Weights of a small mixture-of-experts language model, trained from scratch on English Wikipedia.
Experts: 240 squared ReLU neurons an expert, 3 picks a token, a softmax router.
Training: a variant of SOAP for the experts, 607M tokens.
Below are experts of layer 2 (counted from 0) of a mixture-of-experts language model. Rows are named router (the router's row for the expert), down (a neuron's output weights, with its number) and show model dimensions 80-159. Each number is 500 + 40 x the weight over its row's rms, rounded and kept within 0 to 999. Numbers have three digits each.
After each expert's rows: "raises" lists some tokens whose logits its average output raises strongly, later layers aside. This comes from a sample of Wikipedia text that the model never trained on.

# expert 15
router:426488469543495483474537466478470503419523512490614504477501501513516467572429446532536460537488453505544422544530513521469504508543557441520444448470430573577473459541487567492513488497498463534578488499519433480538550482384519447496503487
down0:527556480440490500520448470532581500494430566498471545523520539459459583561499537570484431526475503505543441551506463516523533572437533492537524487510544492545528493506489489469390484542519443559555441524447463497540534545462497461506560539
down1:507533520463506520536488421473456446514464466422526475537502500551443525490601460505444535525581485514417482529507463511494523426507571521509501482505496471561483506480513530457474525520525465549513521531482549496521440530478590580488408570
down2:514547519439538475514500550514584532522465513515504482559528436471475494561553547477487526535519486434590544563531439500512487499476483495540556488472467499475420553497496513525496475540405524549595533421556511506512515459566440479552517530
down3:498509527512650503462522478464540432529476529542409533527509557496497472516483511521486497540499499517493579509493546531565504509545460502432491483513485470479538527510484449464479499458376490549503551512496477486559515458618496442485448464
raises: "in ", "by ", "at "

# expert 4
router:513531513551556489500544509504499442532475501533507417460512423503593483477517528498509460489451525526461466485437453515470524474532518481489540468597462425528470473598511536517526488534499477572461497454493503485492490518504518479548541425
down0:517520474515530522509520508501500497558534493462552439509515594520533498528532428531520506469451427502499400499524531454535542431471508525566518525455510524544539474503497493486513416470415446469483502464401464538535526555446489440497489500
down1:439454497484471437498474414426487490510501529445496473511394604440493547452539505457459495502445466461480469522559478499518547458498466559503575560465449496549486429478443530490502469496474508534536502456508503502435502513451537538502484514
down2:567416583540484606574356483519504489525465491556535507500479491531538502476500483487555534485392543527468513492523483517527488494490473486521473506531490486500495493445569478491461493484519523576518569466514488465539478492526474515552482558
down3:528417504507533493468507485517466532549541459464490539436487501524484436516450508528542521540548417469524456531496448434488570515494433469534452478501506487526455487437536550520492458559565487524502476456522512519474471528467515451490492507
raises: "ed", "in", "ag", "ass"

# expert 16
router:553497473524561520422518472508472527458399441520474553540548464532542566457500523508533428475493543545400510486487520391460517449404525575501521520499541471573483500491446507459486511466501511606475535462533510548480507517512448407529491508
down0:553583450474559502549482457497573543479436516470490498500482543494419498509489465494489519423492491432490460507491520513515597509532524504509459505532572461455458475475481541411559455539560460523575470462481504564533531498465466540547529565
down1:538476526484472446498483506484493499427410442590529554530520449574480555494527511458419516436570485504421507450510457488483556454522487446435522465496463494495494543516506564464483401542478467520484475476493522580520524459533484551588475449
down2:508550472483479520508521479503536492472424493598528509507506522473570417352487483473483524514566479505488530501527484481463534470486517512528605441510448546466488528502495487580483553537568487490517492430512498553445525508456546495492456590
down3:496493502501479495556469553466524557490471439512492517496536477456613498487516496474489521573551519503487503396478432546527451467539515593524505503549502494604480509465466557541483494512553501484492520482559549473514516478525516579478460457
raises: "id", "oll", "ed", "ol"

# expert 7
router:632506439530481431544513526420478502487496520496443538466506501497421476531571457495519492513573445576471447609358535474478539466580450462507472527512494507466531452428462475435527475463493499587520538529455497506560408541517494521470521550
down0:512409505490442398528509479474482506523544595483500454510489516464455456469502555529505528475470398596526540491438510409522526453562521518541476477530515526532551500521587461547477591484462562467472539473462488617485544496491497489573489516
down1:549493455401491534515543516545488524443516492487501450478484568466477460534542587514492493490543497498501494513478412500476525462475505517466536498554490475519444515519528492441451562554522442542421497502454525530526482513554497516474507524
down2:521418536503475507557440449547559544561529475514518424470511469514546502480551451549508495527500481508497498547525502506489447478413511516442453570495503480505538566526518450525500455464455540455551562455493593533445426432480491532547591565
down3:503452510497551537470472512480500532538476500545486530507491572495398468525530451461540513481502482530492548464448515506574529466567407507514581440548514502489518502495464594500489576460488471570500477467528520527584474504514460504509495523
raises: "in ", "(", "and ", "for ", "of "

# expert 18
router:495498464523495505536509440469488565522410535453482538495584468490504455392551543456536550479500515566523477522500447514552518392469544514567529551530485440543496520415482504545456483521511495476509472439456498462473524576524479452450570571
down0:487484501478557529488535514506489549491533527432537522484472512512518538543506490464524517454532463537456494520467474480516463540465510453474562595514527471509495489425486573547427468426502507448513523552493436560454546481541503493517505500
down1:540480448446448505531471508448512531494431570519508575558480501486427546466484530483529477510509500568532486517503469503478525490471505537518521446546529547454489574518473479504538485440508555537481488451505515514581441493425483443504397464
down2:446455513516473515487437546577542498441431475500491552509576534522484470494505467524480574468567567465532527547547493528555471467503509511457391466517421507496535526496534496490510518462430548462482469470471507441533458508555478536566387541
down3:546498486491509530532549493514455541489443457468496396512449531527577497464490522508538509472480528568486547520445529476450571497513560447467511576495521499510492496451541436490477547563475504555554510480493507467632426514482509472501452471
raises: ", ", ";", "( ", ". ", "(", "."

# expert 17
router:456474499555563519494451569531595555484408504488560527533470529435424489549427551497462490564576557447433558444466553507540497536448451513539536457551501481444521480485554467527528477499457469501523512459447517453490478466529468485488466491
down0:510557478440407495556489488565539468491508455495427514527509551468534509523543541492465526534554462523454487521555486497396543479478449506574477499483470578467547621516477516513475458479497531443531466594517516538483494527512488501513533516
down1:548523436534494524441491515538492521545529468505473488484524512510449504535523534523413499512471518506537510414539495520555476528490506553500525521510480507481476482519446492480523443481487505491518504572418482479515574534481433453452464528
down2:543547546517439509521510499493552425495569503597471496464523492494495448576412484461532496503462492475472509564468453543485482468547515506461506496422537497497522473514460535570557604450541507507515540463472488486497556465507563515481531428
down3:460459523507519513598479486473462476518512524508461557475502506504491478436563597489448488468414508511501521496497507411499582552510522482418507446451503508474490485471540501508522399519492472449466525587482443532535553515517520493549546460
raises: "and ", "(", "or ", "in", "+ "

# expert 1
router:508447502498485517516444515556538561483444528503540519495459473468422514473431493512462483520596501496501547444462548599537501501401476482509518475466527566419539497492476473528477479525447463540545500501444534401453464536494450552518426519
down0:518494498474520458542416452466578482491438484547551518536564560545474554571499511493479513517416504491521446511541503549444567545488497462565493431546527480523549430495503448552482545459499425542564472451503420452494540546489420557463529503
down1:529480490445429406486565497423457564503497556481512494468440497487527500468457515558542515575441468568451526525494481456488535528516535545460530478583497549501465501469577566574539451474461545458486468493429472522521482471476484525483525513
down2:439480512503503431436458490501494507526422473481536478551470458513479465579462495529450431491553539456484467524491465434470511525467572488519464500573538526541521495529523506444481513559551469461433495526442591480501485474524464556475498464
down3:543437458446521504587471514500508501470502477442489503519506533456515521529493552500542493531410479517510473526494518508451438476447478487502500497514470511473458451548505497442563530508524493546465407546480475517486458512509486495516493411
raises: "and ", "(", "/ ", "II", "from ", "or "

# expert 14
router:528522488473508546530506428448402448489480483456488507535538481542562528527509483543484606448482474493544514499538521535497436462528551499493462521462498438451494456547496485471566414518503479521508583545503471497495465482529496455437567511
down0:402580532540472500451527524483472539495458493502410523519495488593499505460466453500531530456518490530607557481496590504459530555484492499436517520460483489538550544570469566438501527493445521528504510442504500624529421532456523487507493517
down1:541506490600485536537427437478466518436525531506584547529575530468512483470504521524455496557524469534539469564434481549584473459437470486478456448503509560544511577463534451544478468503487563501506425498367484418498527477512544485539522467
down2:438532439487494553495490479479520515575553492539477616514540457575543546485484487472526417433553469504519520514490438515526425480526536522506485499458568469589463550503461518473529487445485539562491481456545458572507528523522475462501529535
down3:516541575462456385561484584584447557501518607475470474449442569521462451554570533455491457463475529545504470551527456529472529516553497495464521518448461527470531499528533459444476500499553554437492471463526509488518499482575475532484507510
raises: ".", ". ", ", ", "-", "\n", "\n\n"

# expert 22
router:482532507463547492475519538545515503457500509541501429442450499534583490488521486499599408539497525529503450463438423466461538518500490541517541598553470474484484506510498522571461554496477505492485502459519550508510464469507431415482547472
down0:437527479524518511493479430487518497439506426577396488574547512559462444608524498514535468517488511483526549513508494525455509455472483469503476481481527514540478463480468513470555497428496463483491526479519481528555547479526527497508490470
down1:480544505513483558509545457453585530501494520527461520503525484562485537472610597434516444503457558518494481432398445466549523521478490557453583509453551518503485502481464439505479421557441400451494532475501470500469491471466494564543463513
down2:543499497485539479410505500479528547453503534518422526516457497544505490466486452455534561435478418524491581442476524452489519508555578517502495479500508479525435544534572526492454457477558556505530494477473435549547497470514536496444514455
down3:557492523510486494474527539485503482487469427568515516521519536558550498508568532512537506511554493526494508504485458461540447543550494448573524449442499401491428506542558478518534531497574457498507462505514574486529504494465502525605431452
raises: "er", "and ", "ed", "e"

# expert 19
router:419522365481479522542487490503481430479538531494481503607495533517465480572557487513395549467424423567548506463522518469513518581503506468465493490482426567441491445538507548484501481488475467463507445544480472509518567492495541459449457555
down0:556531480493494452440538495507513463555519508497435526484514479546510557488450458539476543554538458506507538498469452557541544572456516442440523478473512504496535517537468448470466556512490530508521445485496342528498504506416558533447489524
down1:415503488508496493441484540542555501471429470550460514446517488499512485532465504545584509489487456503531446500490550432443483437497519525439484472467457416498554501470561495442513476422445562506456463538485478511513429480507448523515520495
down2:469505573496488542504534491508537547477488550464472511512590514479474405451456510480463556415428493502476437583518516494493534482486515472481485461547496464485474504492451538528559486499458495502483496541511490543592464457511447551450447445
down3:544491484499535571516531497569455440494497518520499482442496421480516470481413543482530472490574516469428473520555469541474543445522538442516490497527496531538463469513541522496527537587488457579567529488518546515449506521468486454525464460
raises: "| ", "(", "\""

# expert 3
router:481534549479497443541482526448445456523515550517578510481549550528442490510584462519464522527553546516552516548536557492470474487569543538497422522497545509559491546532434492548499487455528481436542533530523459463521553523515425458478515453
down0:536569571537549532540470531503463499395464553573534527476581468528496576465473502566484494480507454537444486503502513474513514498557507474527443490499536441462527539462485546502497433484530542537544497528510488492492489534479458523557485522
down1:436523470485575426507482474480528541516497609510539517566480515511499523577531481451558528467493499508518429443433489471521459470488495491507483570444483474505494463496480420523568534464471505484533478512535506508544482486458423520503546484
down2:539522521471531511466490464565532458538455393511407553488495498544552493494517485499470452510505484504528557426494454490449616508478491491536545444525516412501531455534464493478500501538480522533454495510473511438446494432520442477553486481
down3:516501445532478471460517536448514517493429546446545549483479469519478517496499562431567517506460506497511523465462480492528485535464499438507526544479439449498521460448491494466523533417502496495452516489503520524457481551476580525538478461
raises: "in ", "the ", "to ", "by ", "within "

# expert 11
router:559494496528484535474445469456445428505525532450619462500474440494428500478461533467487522488428516449551541482577552532497467484515535511518516422429527470466500575466537538481491506533499590471550456540552523567488489493496521521532494416
down0:533471498512481495522467542508474468546530498458554521459436480526489487470446507448523524476453504591488489501495476552462574529418461483444523476457472500611548503510521443456548522430579461533461454499472501446482572540473550525505544469
down1:559473492532465529446495545432492485530573541483465546492532514502524595524425520553480538464481447531400528453480514504457536519479452530558485505405502495443517549482493563435518533453539538455518511478491501570510492447489515439500481454
down2:491572505554568500507551541521516528514531456430537459498469513508490502475503473506458533513403582496484473499482531487486527496516511554507460460565597430542517490489538599488450535488561488514488499464501511498545507427571462484571466580
down3:555492526494592520545520518465512463491457539568440548460514488509531551532479493492509599506491440512498517547505490523518580482514476548473556517518457472468476529465521569507519476458464498526508469571501544426579475561509462469515531446
raises: "although ", "while ", "Van", "despite "

# expert 6
router:476512533503505550542541504507485439565421491520474545494472495535529499518479517489541495513582519494467515496534483394509481431510474546516484587458576489443509463474537457478535459477484456484472500484538447567468545512537515546465557529
down0:509439461494527556481527503473498501521483523456506515502434560565481539519495557511462506466513462454456403496454547402446568505515475544548519475507491554511596482475498489481488555471472553478514587582524471506516491521510513481525486463
down1:465496550598459413468580417410449469443482484506498501497613551510534449453407438586570466523487474502484493495469503492549572517498492534503511475525558481516494459522549547493448502527483482469564512440507492487508492511552522525468507544
down2:559444490582498531530492507401504542506479539485497524442504450527429480535492462494470442500553548494515547534445526570499520487535573477585491547523524551504419501428469477516461447539520462518517529494460500470529523497513499477586551428
down3:485530527462496413443542468483445475459467455450471491477469611533503463420477535453499511467534458545548564554535558476469533468511484430521515514537479488538498440530458464496490454472497466494483528514558432478540548481545462549500541495
raises: "and ", "|", "(", "/ ", ";", "& "

# expert 12
router:460529525440522548532505553452471511513502491527478537551497520490564483504538460503439521444391505481537506488528519588523576523451501505475531547542569497547459422468480535462545452540524469506599445462594491584536425498453503475548501464
down0:458473465481545459495532495495479450516468507494488512416532492492482548381470474445473488520539549504480473545436410523399501576433515530593526511518513498577473528542527495432378559541503497536529526535450484515480542554483504487494575548
down1:507441502515515528515487496514532527529497451501506535535470558555546511524528551526520541498488484506507583498520483449509500443475497533516494414512471501489503438510595444503543420472492467536496513468441586479499494499554428556491406487
down2:426485522468482561478606503503470425498471514439443501543512421559475493408457495432472456473501511496474532495544497538493501538549480440550467521522546563443469481522476493547463529506539498516479439455469538488509464515500505474537524530
down3:471453553518538580507495441553517464496531511512453498454447544517490544494519456565499516536551522458568489453475561511463491480446499472472515576520450509503457477394550463547477454457442466493505470476473406444530460553484448442498528413
raises: "\n\n", "S", "\n"